Below are experts of layer 3 (counted from 0) of a mixture-of-experts language model. Rows are named router (the router's row for the expert), down (a neuron's output weights, with its number) and show model dimensions 0-95. Each number is 500 + 25 x the weight over its row's rms, rounded and kept within 0 to 999. Numbers have three digits each.
After each expert's rows: a language model's description of what the expert responds to. This comes from a sample of Wikipedia text that the model never trained on.

# expert 49
router:486531483518524559485499439475504495523472498586466458504508505459491520515504451513526506513523505468510486550500503488504498483458500473452499463466519519480480487488535491494489508496506515515494505487516480505504503489469481536521554473515492520532509462459515547484516506487496507488
down0:567523536495498545534463508505512507467476513513476501479514458537474471501503539467469451502460501500511499525487493488495500500505497490528495509460501472512481469506503493525446460565534501440487528526480515509522528450492501501503510520488530489541503494499478509493527514498535479514
down1:495572474504508523483496511458477542502503489518537536505509539492517526508482479515462491447503485526507480493487475518484545479500538499496566495488518483484517499541479498501489518475513500472476486473497524494560515528524529505528489548494503470471491456524484473491481492472496528548
down2:491466513522517456489491499492462502472545539453471483494513498459547499505498501484485527514503486518500503536493506492518466467506552470503455514481469546485477517483567519526486478454498464462505542522475483540487491487507512487502526488486537480523504473488502488467509527459518470498
down3:496495480494520512498502497536493501509491533459446480504505455486519483480543514512534480465429488487511475511508538475499492515480505494462534494475475501509520500461537475505534465475555485518540506532535517518525551531524505492520541488482464539526494494518483548515489500524491499510
down4:519518506486530470491505481531499482515527474498439457511479513483507520484454447504493497514486513470497523485563494489516502507481485486497484505483482548468494486491482560543473509517518488489463520454503539460494483482517491531469487471523499493501489488445516479542496486496549483458
down5:527542488510502494464493552465466523481461461518521508493474526536504538524468479502497486467519480453534530497534461520490502495498510520491492470514466461539513499470507474505513546483519496527540474518520500526540503480458514509493488533527464504462441498499526515472479502476491489511
down6:477505526482490495558475521535459554491507536482517503459466506509494517484576488506480491494488518500527478483521509480528492521476488480485512462444510519494506510496485501501536532499467487519494474492500488496487497529527460496506548504461523466559507506513508508534489482512548556507
down7:530465538493513494531493488535482537450556476500498520477486521453461488467506533500492487495505447485485475478507481494472459493493483520493448518550475504493449518493539509508468499491502497499505525464484509527517495545496491519509498474510513521514543518493480510556508470533492546507
down8:500497538494505495487533478481476522482469500452518479475473509518516507536502516489469453495518444522515540491513576500505511517479495492508466493513514510538535483527473473519514523538566494502521462508464513521516471471493501507471482495475506498531458545518492503551528481504505477488
down9:499492513494497541486499498528478488530483530459504464500502477470480541460520530497513481513441509481509483491525498515490501490456477548510545491515448519467551508511486487520550491477531486490506459517519514515512496500521463474480470494522487457495469470514489517534458523559488476492
Common nouns like first, season, time, year, game, school, plus endings such as -ide or -ier after a first letter, as in aide, tier.

# expert 9
router:504541476501525566464486473506491505502480548542494506524500493485481473523476455514517527477559510501498480538457490512507489495456507498483502497508519470500489528481511466513494497492504497520502497515548466478547523490458499542529526445484437512510534520488459528513502505485495486503
down3:508494530511440487506503548450527534490497485478524479509500492525511575482533506478522493538508558552494475512513515467468499557499479514462494503501510493492517467533520510474512480529475477507532487521528503503495529498486493502503470453510512497529465531551520520479488490478520497497
down4:470483466510513486480485460500507489538522476495465536491481476443533491463496498488499487477452480506493492497463508446466497495448521519472518516485461466487498512494479479484481453503480500550502513511507475517469477484485470518547525504469465500464521536527492501495452470521471481522
down5:527502510468520470527522479497474521536496468493505516441475476488505532521517506479543514523558488481464520455547497507519530547471472501478525470509530501507540485476518511506490517497539524480498481485479504518476525485526502527476488501499555445496472498483514510556481506475507464493
down6:459478501486480497494523545486504472507525506504490544486479480481486513490547475498481489489501494502498492455515509488547489485524514479514474493494504504467462513557498465490503492517482529538492489486495511469448489530496549448495496539497496491512500498453509439469474474477431488457
down7:510514481478489567564542455501477485519497525498510559501490477508478525499497493500482501520505514470517511518472528510486505473504507544503478499489477446466484533456462492456505498484508546495544489512476494544495475510504497509539502520492483551478487458528493477466538518494515487491
down8:501468499456515469483530490453534539505471450498500499488482448467511522507430516483494534503503502489524467487528487554485529489502508497479494460475511483463474512482528501499516499487510477495444473536484468513487470508515529510489505480533545486483518500486502517489451548491471484484
down9:530442540520518517439435510520525483497515470482496493508512487508503472524506498473522490516483490548483504513495509512524557486494529484488484515471503463543474487472464498498516489524521463484503515514488539547498499474495459468532480502480491544540548498505539477518482518481500474508
down10:511508495451543525499451470484501513493571540544480500498501514490481530481473468461509505480489457527496489488474495492492578494482498489495469499456471488486485490481458565481501465506495512496507498516531501486528513492502526492527496492482479493491493536509510537484514512522492567516
down11:486476494544502523524475497509531518483492487574480446480508518500532523485525536518462510502517513503473486484493484512486501553492487509478520548467513542474460455520503522454512500513516526526518507505500470505537491468464545523483495519508532507498487464497477499434478476491522503519
down12:471525467522462532498497471541471487477504502566509490508480475493533530499503456521501514484555486539506508498511508488490490485488510467500511505484490547519524489482521524504487531460534518522470511463482502511440533485538504552472526456542479483470480503479476537527501489496523501481
Short inner pieces of names or words following a capital initial (Br-id-gnorth, O-t-to, fl-u-orescence), plus prefixes like ex-, un-, re- and punctuation such as == or en dashes.

# expert 35
router:515500498488517508468498477498513486476506506519486500507527500422464480510524513514498512513537537503523486556509481454478534512522507529478467484479494450473496499500500510516454526528501499521494510501542502494497505446500481536516505542507456517468541470446489510544495456470519485470
down0:490471470501499493508423495472502445505478540513544504490512536501481504462519498525477495516518511534468511494504503541531536538478490495461544493508525459464465547519488520501523475513479471475517511488501480523471496520509481469494504497508486566516525552476487501512521492529492520489
down1:484558517476541525495511484480521468481452500504501463496512482491521542492509541515518538516495504457514474476508470532491480493533546456471512513479525531519511502514481510531562487491524496491500473514502542513537470539507531506454491509511448553513489504500516496480475500513517495535
down2:498482513528481487507496508508507543526547518505512448464475506512470481477512473453545515508474498487470487484487506534461507534518482496503458451516497465536503499521487479531468499486532489493494467501507509551524461502467511504507499508498507537498482544452479485439490500511519457544
down3:537520515492513538529502509540548500485495510499494505530497469529522479483528498545478512506513473539541507471476503473454547509480548478495483503492484486502475483503500488487453470500514498480472564446459509513488474470493437517479467485533482487510501492513484500507488471470543486521
down4:512547561474485467492466440473539465512496556526524489538514510505488519512481511463459465546515500505518498479505462529503503497464501523496506484509487474543534506499484486530501517538526508470446461529485494516514499516500493489549501511509530530512523499535529497486523516473495510512
down5:511516511498511533482533494540556504473530457525495516510503491498515478508494463552522533498517484484481499480485478451489498506475495497493525524496505469485508493519443482516492543463496474444492501468499542496485486508446474499484466522497479508488464503539526486551518476460538518461
down6:495519470512519466437494493496480475534506549550505505487516485504474514479471552491500460486479497517436482514494490489501492466463433487475515460467509461488510489483486499481497490526460509495478476522475476465513517480547479508527507517482498492487552518515477534475476518528506502477
down7:526483490486508526520460483483462509467484500506499457531496548479527496482484454487533477516509487521476505469454483487475497478488525524467475494491472493492512524509500489478500494496507541451535494529455513526509507491491494514493504518473480547565513458555545533484459526484501463511
down8:521510506485437491485543502497473491508484488501513468478484491516527542528480515490525487455524502503539506530485497488531473503509477461483503500480493462503518448561468511490460501503555463512469479520505507492498485462488490510437482500480457506433505523504500521498493481494472532471
down9:512512469509509490520526454501454503476491513534495460462517474483458536450512480503536489534467515468455515534497510474490483477468482482492449486521544511510510489510541504495513484495502483541457479491507516520502540520486500520539519492433540506475505486510444497497487488505503515471
Short consonant-heavy pieces inside words and names, such as tob-ac-co, limew-as-hed, Hy-br-id, Ramak-r-ishnan, shar-p.

# expert 6
router:500545503470505494466462503505529513480512524494488472476512500448464483522470508532520508533527510519521491542495494458533502495480499489492460472500540457482503484460498510481483525507493526532484503528574525466486483443474497503519499520463485472507514509457498536545502483453504501512
down1:501515490506533479490501516449473519496468504514498524508490472491493470523511498465477456518505459469526505494487536467485519534508534519475508498460514504466510486514453491488532490568489483527508469452470543515520469559480506550527493521490493456500478493491543489532531509494477501485
down2:471498484445496477484497470555480503508491474473499499525551509452457472478498512500496493473506504496453548498444520469498513514499501489514508485493526499494486488497488517499472538495486526473524499513530496520518527560479511464497469480436530486498480461553534541486494507489523490486
down3:472545492493518494475484483470497518516468483523514518484516500477476532501503471535475460473501450520507523487498523530517436506510509503491437468539491533507474492467521516533505504472513489541495527497498502485516507535533526506496485501462518496520522452553496549512466545499479463517
down4:509534451491537470477534489496496491467520478456519486498506469476516526473505481501516503516471493498493499494533475474472468524493473542459486508514460490482490519465491544535505483499501524506485445472502548509482465524464457483512514445473509484547470501533520492485497461500492458482
down5:576471506501473519552478514485491473527509497542508479463517500498492534490487468528502539498467509481502481552510455503464490515559511458459480494491475476512507499507475471498544508502448463490510498485510505480520513525544482521496484527537493476488498495469499480470538508531506478509
down6:483529510493510503506479555523518471515515510478515513506505513565509520506481542474534504535518480511524485494544481507514530505502465504535541525474515492462516484475506516487512528502439527472529529474510464467478539532482464475491491529467497490499495558493485547530489506508496540529
down7:488464506489458480502491506472488474498515475468500529508495485518492447500481475467482528517514490526551493518490519457516522497565482489488500495509511476499475525500482496462519500496467440503477490501528532455471465488532493470518470481531536486535450490504435495496506504539538507517
down8:524485480527480503469506480508472481502533493543463490507536555491492475475464482495508492496483503534467491499497528500524491440470503481451483509466442555545501525552495515476520495507461493478507491494514523478474540495475477517515468529483511481499528524467527501490540496534514486476
down9:504505481494501551510498514505543471489525531521489512467478517529496499523505466494501464480488561502501534560512497510483488519505476538459508493518504472540515500469467542506498512515517493455529504518503542504499454507528455504469484507505537526475500551475478512519535531534525544483
down10:488532469483480481497445503502493505461480576521498521486520530462456540477521489536492542490539494442497502458475500471478499521518495487492529471502508492512552483508496452499536502485490496480469506499492500484500521539507495534478487519497475478506470487453525535467474496465503518487
Lone consonant pieces inside or starting foreign and English surnames and place names, such as Wil-k-in, Don-c-aster, Deb-b-as.

# expert 41
router:491553492462498520465484489485479477524499535481471467511527494493470492509494486489491537512560543491522503522521501454504486485458473516449469522519482465514486508509486501496479551467499519531492500508531459471513523453489501513531536489476511478519522479460502533533498450461508489515
down1:497491484512510519496463472548490493536467544494491478540481459516513497512528501517432505502516497499485488512458511477469465532504468504472503523505470481485525462516498503522497499517498493555485511482470496501481490530476485469514505440516495493588522517478517448517497536485507483506
down2:525520521503524488539492476509518527493517475481564510531514508520515491505481507537536474526550448476463490524481496528506425527535531512508508521502454509505513485488487491506489514489490494531510515507522524468502528477460502507497495507482549435479494522484529457470465484521486503483
down3:515509474523516501490474516512546499464505513547499497496528487481473490506525503540489498468516514503533528453500479488482487553484512522479492482510515546485493497511510475565511524509483445468486501516501543502529490507490536548540478512499478473505502466543548512454499557469491487486
down4:488522500472506515498519460552534533497495495506507497498507511439505508527550521545479517550470501472513489467493503500517478492489512498496515487576509508529502475484475480513479545501569520538476509495477507504524529503458506514513485495518545547477522482501482551500509492501533529503
down5:501489521524525454488510476459493507521477445492464477469547496519519492480532491538485432510491506481537515481529503497491459514497542510489486512527523511472442500510498492506485503475512487493522494550488489519487519561494534454503486486492470526493473502535520493466451468483475504508
down6:519440518499495478497450484553477460524503527500491527560504522484531494475466521506503445513511487479478505524491481517503478496481511493539496511497508491503501502525466523485499448473515465498518490499539504500489495524459536470553502523477488522490527463457467498518514481527500538452
down7:476532516466497516550494477491464528513484475484479537469474545489483460473506512494506473512503504436493474481498453523480508534526498489481509518488468487531475525537474542512491502523536503498494548523498511470538476469509457515506467462496524556516489498495489482478470500496495512550
down8:518478435495519542498513555526504504493510547472500493516503507492466538487525462451479506474518534518518518529506515498524531480436448522519500458499523511477464535550489495497509472511507494452516519511498499494484482519542485462519523499472482498521513494510469516500521507488483509548
down9:484502542492440444519521470498531532484470470478527516501538514539530461527502500500494458459510519493523530532520527532542515474471503521486495481496484484485522528484498459461520510539495460478494471474470500517488504498504451480505498478508502470490506451541469533515499472480509511491
down10:506509492500521515519468460455424462493493487538515499476504560466527512505495505533513485479505505491490507454469512524489510565511469474452518546451496544517501506501476523477504500469512515470471515524476524471488499508474506508468549471539518486481491497516499491511492488522525493510
Space-preceded first pieces of words, mostly capital letters, such as Bal-rog, S-assari, L-anguage, and lowercase d-iameter, col-leagues.

# expert 18
router:529558495467511486458484492483479484489494542548452470507523488493482523494467488501482486495537496457528492507510538471520515500495498510505465506507503486488510479472519491526456539477496522540447543516522484481510536508483520524516512529510431487531518472486486514509513496445467478478
down0:557507483508487468513497515509529435515522510527511511552526451471495505540507495494498504458531503507507525463487536504518438484481473498501534535501507506478491494511506547531478461468524496544495516486514498528499490543489542513489518490492464516456499528502526474556486511500517507492
down1:495458492486487489554517499517505496472510480488514499523467492508473547506533469467475480535510503536466517549489481524467495509507480502485500560517542512491504472479573479485464506524505502528503522515517488501495527525463494472510515458546491485543473521488503489481537475487523448485
down2:472471502474497521517501507506503530492503435517504490506548494528471503490449469515495520560498504468466526493515495465524516462508468487483508525474492487510486510508445518528482494508504509525459535471496547491519451485479517512526504489488489460463508510483500463509507462444529474458
down3:522521525457498506520533470558495470501485495513502513516549515517548504537492503485539473497490463471505533499514506539470486476526494542520482551493511477504517466496482520517466505480522489518525540494505485488510541557484570509504501546506468511507498505518507484531506516530492530463
down4:482529569478506515497465492501495461516509543511510493522480506496476520493489508439469458533512443520525491486486497511439510519471459500528474468473525470511510509532463478494471489525515454471503501501524529519458507518535457493495522519478508503480488519501495523526510492482509552500
down5:517543491452475516464508539479485467482538474496483486504501476548552496509460527453493447506501461541528499495532513511505552510484512484497484488476500475502479500480473482470535519489482502515527518461537533524485483517453497565500506519498526507489486515514487489522461509469519496495
down6:496479451492514529496462520542523507496490505517470485539532516447454467518494506509495501514551503501484482489514517490480467503460446474528501498481502497498512488503480485529485484523449481488480470527464470458487467485567499544489510450464473498517506459480501488511521513514507530489
down7:490470524518490534533467509499497487528487522455514475496494540466470498498516500485459463490517497502494519517480527536533498469486515545494490461540519497483517513522520485491482500483537483490554488509557470537458508522531484555519493489547502490457511493505523492479496569516502518519
down8:518513540484515485488475515485484484526534528501470496476457467486518507556504511477465492441478548492502503475504524503495461529458529509494479499487505509562484465460482540523507490522527512528536524535525468496445527500508476490497482510560509513503482495470501505534470488504514489510
down9:524484517466494503480515474463517511485484496491487506528494506483513441488488516513464539482467483531515507489500555452524542463494447538519491490553475493517495466529518499523512481526487481492452502553509530505456504502525490499478470491556501524494498535474464487521473504473470509507
Periods ending sentences, abbreviations and web addresses, line breaks after them, and digits in tables or taxonomy articles.

# expert 8
router:530533469515534561475480496498473478501503530514521491474503522419486489501472478503504505508520539479530500501517487485534513513484495480484474495485522477467471493479470458525466515520525546519488493536549478474516517466481482537506503499463487518531532462451518502527511500463511486508
down0:502522474502460489511519529488460518551526464530529535509505527511517492522499525507475492521517502494481493529481491452493467526511510488466518517475491515529480542505491471478515467509493547536495514498489510496460521472504544501492471489494504441484440472501464428516461476506520514506
down1:465486504531499458463478459483497487549471480506510501486504490487541477500500499464504545480446444461498494468524517505464519496486539517479503503505480461460505492511525459520499483467465497536492483556500534516517488518480535499463517513518494458481504473497496539464491490521486458508
down2:462545461502505496556517470501480516494508522508545508487509500468484496541492524496533503512534531521481535519490527499466488506481489500495546471532508485508530464502499538527504510446488506493508507470498524459499555475506509525497493491503411518498469531500482507515480549534512499486
down3:503514490504524515492504510515484495472513509544503476501493471459489476499555534529519522509483501524511500473474495496508511447515498517488470529550473481460498462453507476477485506443485475484471526491501496516487496454493537517547464453554489488506501500497553488519529469470525512539
down4:522549516501530543472484490503475518466509498511499485507494460474523526483540472502486525482482540474476501492537477457511502464464464514543534523499461492491508480464459478525504488475507498500498517496499522528475494496515489528506519533487498467488453472461433508484510484542476496447
down5:485497499514530496563511504465506502488477460486487513523506490452489504482491501473506487498472504518555544492496466515509463488517502566492524477518465522496501538481459496486518546508509522464503524490506494502465485504429511533527505480508522515491518479449455468540499494527462492497
down6:485512478529467506504505510510463523496540509509576458542501502496498475495482500501513500522525523527523573514490462542488446508488471487488526511459518503525518519480454491529509519510544524483472474529484497468543504498484475476524509532447487497516532499490477489495496465491497520480
down7:487507453513476462493522480459482537489476521531525464494493572494468546463522512478495483479523480529495483507493469502489489451502473497495477496484510489487484496545466543493503476500475528509497488514480525514482476544525544523458492509502465538497505467484482464460508480492549523508
down8:510482497494475509504494505516451493509520528533468515527513538452504498480505488487532513499520505503505490507483560472503518483472517528491483510509473482506459455548521464458536438486502482493507538522503534554551520496507529514540557500503465475523506528504542508509514506482519492512
down9:543434530491460508491506477490465514453457477488489518477525525517502591526503496527514478505482498526471463520520485536481491483562466500501491499467506512494557526515496498495479500521492512503504556485483472533486531512492536510505513467498488486532525500495480497498498484512488496470
Short consonant pieces right after a capital initial or early in foreign names, such as O-mar, L-ivingston, Ch-al-opathump.

# expert 15
router:528527474496510554483478475514543500502510525500498438473547490493475446524491513499509507530536511487524480499520506481499492503471476492477457466501513485529495506507468507497470552483525496526498473516529504495511499446488498506566496487451453475514505496460474523516478485471496486549
down1:492436504490512509493505527521497530516485491458495498499457447481468458496540511472437466461492501538533491505526517436506543475474477467567497495512502507490482478484517466513519513497499480514493486508534481500467470476495483503530474523486461529492474493518492507501514536504506531495
down2:522462491482514482497486520460476486491479542499501488515460554479522480476536467494564499508513518484458466530490509532516506515505513494500475509490486535572466531519464529490488526529496503462460519535521540518517479473483486481506480485531517475465473508487456478484514510470506517486
down3:493495499503455510514511494533521462450505520449476517509567476508484478478538490488503525525505473499508513517473499497547498483523496528512526473530527522506512501522482490539497514508504481501499523479507512505574463550512516508472517485487507504495466461443492521541511478508493496433
down4:509509477517483553468473504504477479558498495496439427517487550463514516504493529488481434470507458488501516503464455524532496471481474494502508509489494494521482498505495491544475465562496479514492500513536541502487471496528518487499500479480500467504525510518484514499478509516504494528
down5:465497471503498455506497485524479509472517462443503472510528473495513504507476515508519485512501526468519526530508510511518447513452473480498505484486510450450460511516523471525513482518548519478513527487480537535495433484520496494473482507481522500528524514519484455511505494501522451459
down6:502501504525463522461496493486490454536505505462528489497518470487539449516495486491459504490527479516453470552448502468440490519566514488525501492507507514482535519537500506538502513469491467473520504513503483490503522522522450501527476477475498480517455491484510467525520507497528506495
down7:553501495498464547490530516511485504512487489441473475490516493585478480522462474481465497495477484482507492485503463509525492508501487484506434511498494523542520517508462499513498506525528460512496499513496488504443508503516495484527502485477532514527563497507496466494499476489473531454
down8:486538459516518517488502480469485499499506489458494503460457487514503512509485567484525465506510534516520516497540496480476526511495554498491469479567518509512515492455535502499505545506477481513515502490515482510495514461454496505503468550545556482494501447507510482480509508516508481528
down9:454447497509499473487463522480493471508526501519509535515477494485460567499541541484514536511471534497482497545531510485546470501466495487509505513516491541495529519498485526491511506482495495459534510524490490525494469492474480517475523453468480531517460505487532485482479477557493494475
down10:515470519515529481506556538504510467543503491539540484514475495518491519469519492471510443515541533515508534535452536473539493490530490463514465525530528502471507479508492497475505483501504503529524507511489513508506503486524497517484525490532524509517450491437527465519488461511460489496
Opening consonant pieces of words and names, like F, P, W, H, G, st, Cr, plus their continuations (m-iles, p-lex-us, Mos-qu-ito).

# expert 36
router:489515469483537497487466521499507458511520529537484468537512539476448476523475477489462488533536531492515517495480466481482531506541514537487496463513484496498509499504533518488483524543500507522487472511516516460542482438475494511521488504494481472495549482474504532545512494459494466474
down1:480552480531504447490522514525495491462506519524487479530497480514504493527512501547471535534464511493514516463468515527515500522497497508463486517479477507503489566501483514488477498553483509529536469502520503459463494526454522501521496543520490501514510475488507438512535504448526519500
down2:536484488503520485489494486501478485501490497501498495491469530515508568506471533495531503525558500506515542483535478514517444502509455505501464496459483570508544550492541517511512503528491532540492507525505496498510513537492518520511484504498478480536455511500497528449530522482527474511
down3:474453489462513472487514502481512479479515495530491530558543477525463491467529488542502492530527488474507491470459485481546517498520467497447510519477477512528484506505488511509453503502472512476466487536505531454487448475501498493474516497513470435503515504489509531522505477505522530520
down4:481497565510479514524524479521475448460532515511549461481525504483485510474473503525525495491515515479520551473481526513511487565504485528482504510502499487519522500530493475481509497550533546464466504502496540498528473503512512479514510434485506486470506485492508483509496500490484442530
down5:452517482551495495507544470512516467471508475467467486535496510555552472477457518484522519514490528532497517510508492498490519503484461507459518531488526507498475476463497479481498478500508538493501490543512534468455468484518534505482515513529500487494566500514469502520554496481505484502
down6:532514485470468507471450537489464517477512535507474501517480550521500529529521510548478543471497475478517460514450522510519479494492499488501474516492495527514511544516508525481499491464516474494507456457493473515504508467557474510484536491488506477483533470490499546518523536496501538526
down7:491494496539500454498473491512482484517498524479495511454471578495503545471535487456514495517530465516512441496517501564542496483533480509529486529480499505530532512520468529522504514477528505519516511494505473520544531500529480511507498472509508519532486494488509499473532499512519441505
down8:504540503513522482474474502516481505532478524481485480592476490503539451468530489546462455501504511525529526491517497564487490488513506491507490486513508512508545550476476557487506457502517518493511468505553489518483509512468519518506511473479493548511521505488508488507511500505499498510
down9:518490494499495453464472524550497474522568484478523494537470499503495457506529467534476501473470507504507502467492501511517514456492512481507513490506502511525478537486489470504499480537491461533479502507515552500489503488524564461497479460491504506501536490538498471530454488512494542538
down10:478457436500498517501452513503483505537502469490496476471527481462473500492447550515499533508511521489555457500506492483422492515498495523497484516533524498467500449483526478504515488525500472488493512513516533521528504466488525472521492501522490519473510505524491534503495557503487532506
Vowel and syllable pieces in the middle of longer words, often technical or foreign, such as colleg-i-ate, et-hn-icity, dis-e-ase.

# expert 20
router:542518490499505566467479503508513525509509500549503489504509537485482509486456471457485495537553509467489471545489493492512519506484501496494490493495530474478524522510496489494480507518511510549513453474514452493579501491465513531537485497488498477503506460469509534482510472466479465482
down0:521548546493522535545506485507524479500475467477464509512501479533502477489464504498505503475488464493516490495522467525455517513481502491488510451500455463482493475520505474480473444490462451475473484463527484500503488472479500453522539500503527508545531536492499505527484491493451494525
down1:516513503491427499507469512521481545540474503447542478503476563487479476497492505498500483487488497459520566526496454503518524502520515509506482513470524505491498517518479487489484492502481514461472501492523499474453472505507539478542485511513469476490526529539517503486486499472473457539
down2:535530539480546513507508464513473513509494504521499528507502495456486528480525495520512508516491501506521465538555489501484450547504508472481540469504477500573501483520482507477544479527468477512513514452518490523498486476536527461518502486513544508499520485487505506519508519518572495502
down3:479503512473519440505475504484521477490441496509489532472513520524540483482466546484483509485476503529491506485544478536504508505473494552516510454476490506493473503502523459484565509512501524517485491499482487494482501527486525487465480529497518551477532554519532538466475489511517480477
down4:508518477501499469476466488488479493528490517551481483506507535477494523482505517473548527478488506523488489426491453493525484477496495480523498545483509514513508530490449549528503480495466480484475519514526506498550509480504474461498490505512446476520494450492536490461482496549499464486
down5:526524494564535504503502483466509502497497500497462483528550473497502523519500520487532518494482504491487449428464537487496466452505517522466473526524500491488474490523516522503483489521478473489534499492535490471472461480499504475522503543483468500542526566482479493498488525469489511519
down6:480496496519521485501531507542482501534502501523471482538456431481493479473472495515492474487519515509479511512497521466499470530467492504487503533501538514537504493522482524555463439531484507491536484518536513498465461494510453497481488492472494522482525504516480457505488511518458530449
down7:484491482519458482464520514440539513495482479496459492496509491486508472497514491505483528489508530477502479525536545481506531504483555520530490477531538483498502454533556486471477502501465526475544545508513463506480514487490507501506474448467514485551488522495515485466471508513524525490
down8:515499541523503498475521453447519532482456479555475483459450498484507504488512520500493518476499480477463552523493496470473526485496509513513486474498482508534518475522493484519516525490544514478504480511457510525509519543506527495522503451537462468488474505506472517455463477524494511532
down9:528506537503483538543520531534491530490509479522519500500484489492458474487506497461506472503482463493492502531466489504522501522442508467516487471555479514524477510485554534496499544470521501515481456495505521474491509497491566466472529463515527478488454496533475503485522471511470486498
The words of, the, The, a, and adjective endings like -al, -ian, -ish, -ical, as in historical, National Park.

# expert 33
router:515511495495513506469478482491509464486521507560486462457521544461475488493450461474516509564531506498482517509492513468504526480515483497508488476499505504476503504497496526498470520472486527537498476490511498468528492467431506529518482523540473472518535447477499527522480466475474474507
down0:504483523479513467502461481478472472525452501474458541480499518422464476517486502498495519522469491507524470464478516531520476463478503494499483493457442479497508498466483495528476523520501491476533525496532514522499465504489491521493481507526524506531509506534505447545515540486500479530
down1:496511466556514461463467477506505492548525482505514458519501485513465466488517479466495495511483468491502535446504468524477471506534553506509460480503474488496478502471494486494456518539501470544508552522478536505471468465505513497491476522489462504494506529503511514545518518481513499532
down2:505552500461466483485503518497488511521529506535507533525530510478540517497474468485527510505505478484428496500527536502509491488480508486495506501488536514476485511536470471457488473473515532491507461476522490496476507513509513459539467499527487499473495536546485416479474484490493480537
down3:486491483495544449511523476506530473529559518491516491516489486535485483475507496540504499494490470525485471506492503493509560471534483511512480533519511470488490498472474515507509510515469481498527481474516537496536477500463464485507480462478498526578492504550504498543517492516440528491
down4:530493509469452468500504502486504516492527493508493529485495524535461525507528491503572468455501557541472483487495501504461523509527437506478527509464505517488497480498504518484500518502494495503486494534479499472482496523447498494491505524494452474516506498494477527450564491456483467504
down5:520456512527523531542566542503484459470488508458493496540500473496544515498509490497539494497464528496526468530538462526517502521516503499498505522514548504514508489514537490509486458524541481480512479494488522495512450470484507540497487502511518505491471545440478504502496482459517504495
down6:480516485508459536495507528507497495541552467535506545506453520506539449503522464510512494502531500513480518524505494477508540502534534507500516504516525453521478494495446472491499454466467501501541454484512487464494519517516492481501538478500452475532485508460495470469499477511520500510
down7:522485507536506511467482490508525488503524507484464450505539460462518450500543520478550508489475478498489512488502510513491485508505521442517524486532476456496494452484540489500512529514494508450520519499541515513503490494518465476511493490517544504528553504496492536566480531498479513521
down8:495515480466480523540494555509501521516553543466500523531538532479495496510507471460485477480505482511468498508545559530522488503492513516524488523499532483518547504512523489519451524522484522552494487472486455534536529485509496506509517507490531472495521534475482487502512521482504503554
down9:473489509492481477538545467516509467478503512487484495527523470510481474491512522559502462483520478540437483509524511552473533511465479460546504484501503519475542472509539493531502483518469480513531485511535473485486538530515488534523474486493521514528534485499525504519483476470515507469
Derivational endings closing a word, such as -ic, -ical, -ary, -ian, -ial (Element-ary, Crime-an, Ruthen-ian), and words like States, public, national.

# expert 16
router:533532475483495518459492494522478510491523537543508457525546493474488472491490470514515502501554513444484488517523470505503501489485502476492511502532524499450483481484508518511477506500524518526478515513520496466535496493460545518525528489495469474468552507469501526556517468437490512512
down0:536474512506422475488486491484499530508493505486460460532511504555540502472510486502493466489536499459504471461508512513499490468494490511513470512519499508534480513514510538511463465491543452489483505501544508523494495471542511503441507521458527510492541512476490508485526471493471500470
down1:465496508499489435459496493481513514475489495509504471478497526499496547505486500506512490505499505485482484521517484510485504490492520482529492567468492480479507528543475531518478479508521489509446517455549531503467466519526575489501476497503514520515509529495479469510496544468521456448
down2:475474518489546526474463489499507490514459510525485500491446491461500532504503457521539516486489502499514490485514472464491518447506510497487521500479529503545503544516485497479446513470509486493507498538515507476474465517492463535479491521552541519540459490531504527527490528537456487511
down3:517562521500440469472476477527514482476528497492515481518505484483473466481522506534508552475496501494477472510477526508501488514531479456489478572494494490481496517449501516519498490508500557531491514473493479489501516517498502537475525496481518484486492480461472514508466468484503499427
down4:531482525449484514486448495472461512494509545448467481463511459477505486512559507473511509495559493486524500505503480455485489524496510507479500507559513498535479476488491510508527465511475475510500524477478520500464493503524491520489452528497482548470505528477486511525508504467502519544
down5:531489486496442511553512489443487499494522454492521535483497506521527504504514506514458519510498502517500477513537476455482526474493496537484539489480513495533474504514524459499510486464508517457507531519495514546546506521464503464511518502460492419521536491499504474480509487486486496514
down6:480536482508465508510491519441523504492516471521511517490501596485526478494515511495496536495458471505491515506503496456496554518528475492503483488513495553479541525489459476510515521458518481502531507465498486515510526475491527539488508510523508474477459480501512502450499495540524506526
down7:482443506530506520515475486538486506489475545503448505536483481465493516490512457488528478513518532477531505486479492455507508501513485519508527483529501471502485497510472489510471526475510495513504476534468492494466476544480475494504503453529533512509507505516488507525528455556459496577
down8:471523485506468501480498519523521541491490496511513490575473532475484484503458465490457502486484522502456512483499504484504506487500496539529517486543567509527525510494495499527501507518475501556506498551510509491523519528443512534495500482531491488506538534531519470509543530502472500535
down9:478510470452510476502495511517530449553503497566502439509512456483516469521450473511487471516513520528515510518491495496529490517528532474497488534489488484519538498460509521544494526506479528526495482529493515479519514500495475475511503522553469490503459519503502456546471492522507507491
Line breaks between sections or list items, possessive apostrophes as in school's or women's, and sentence-starting he, she, The.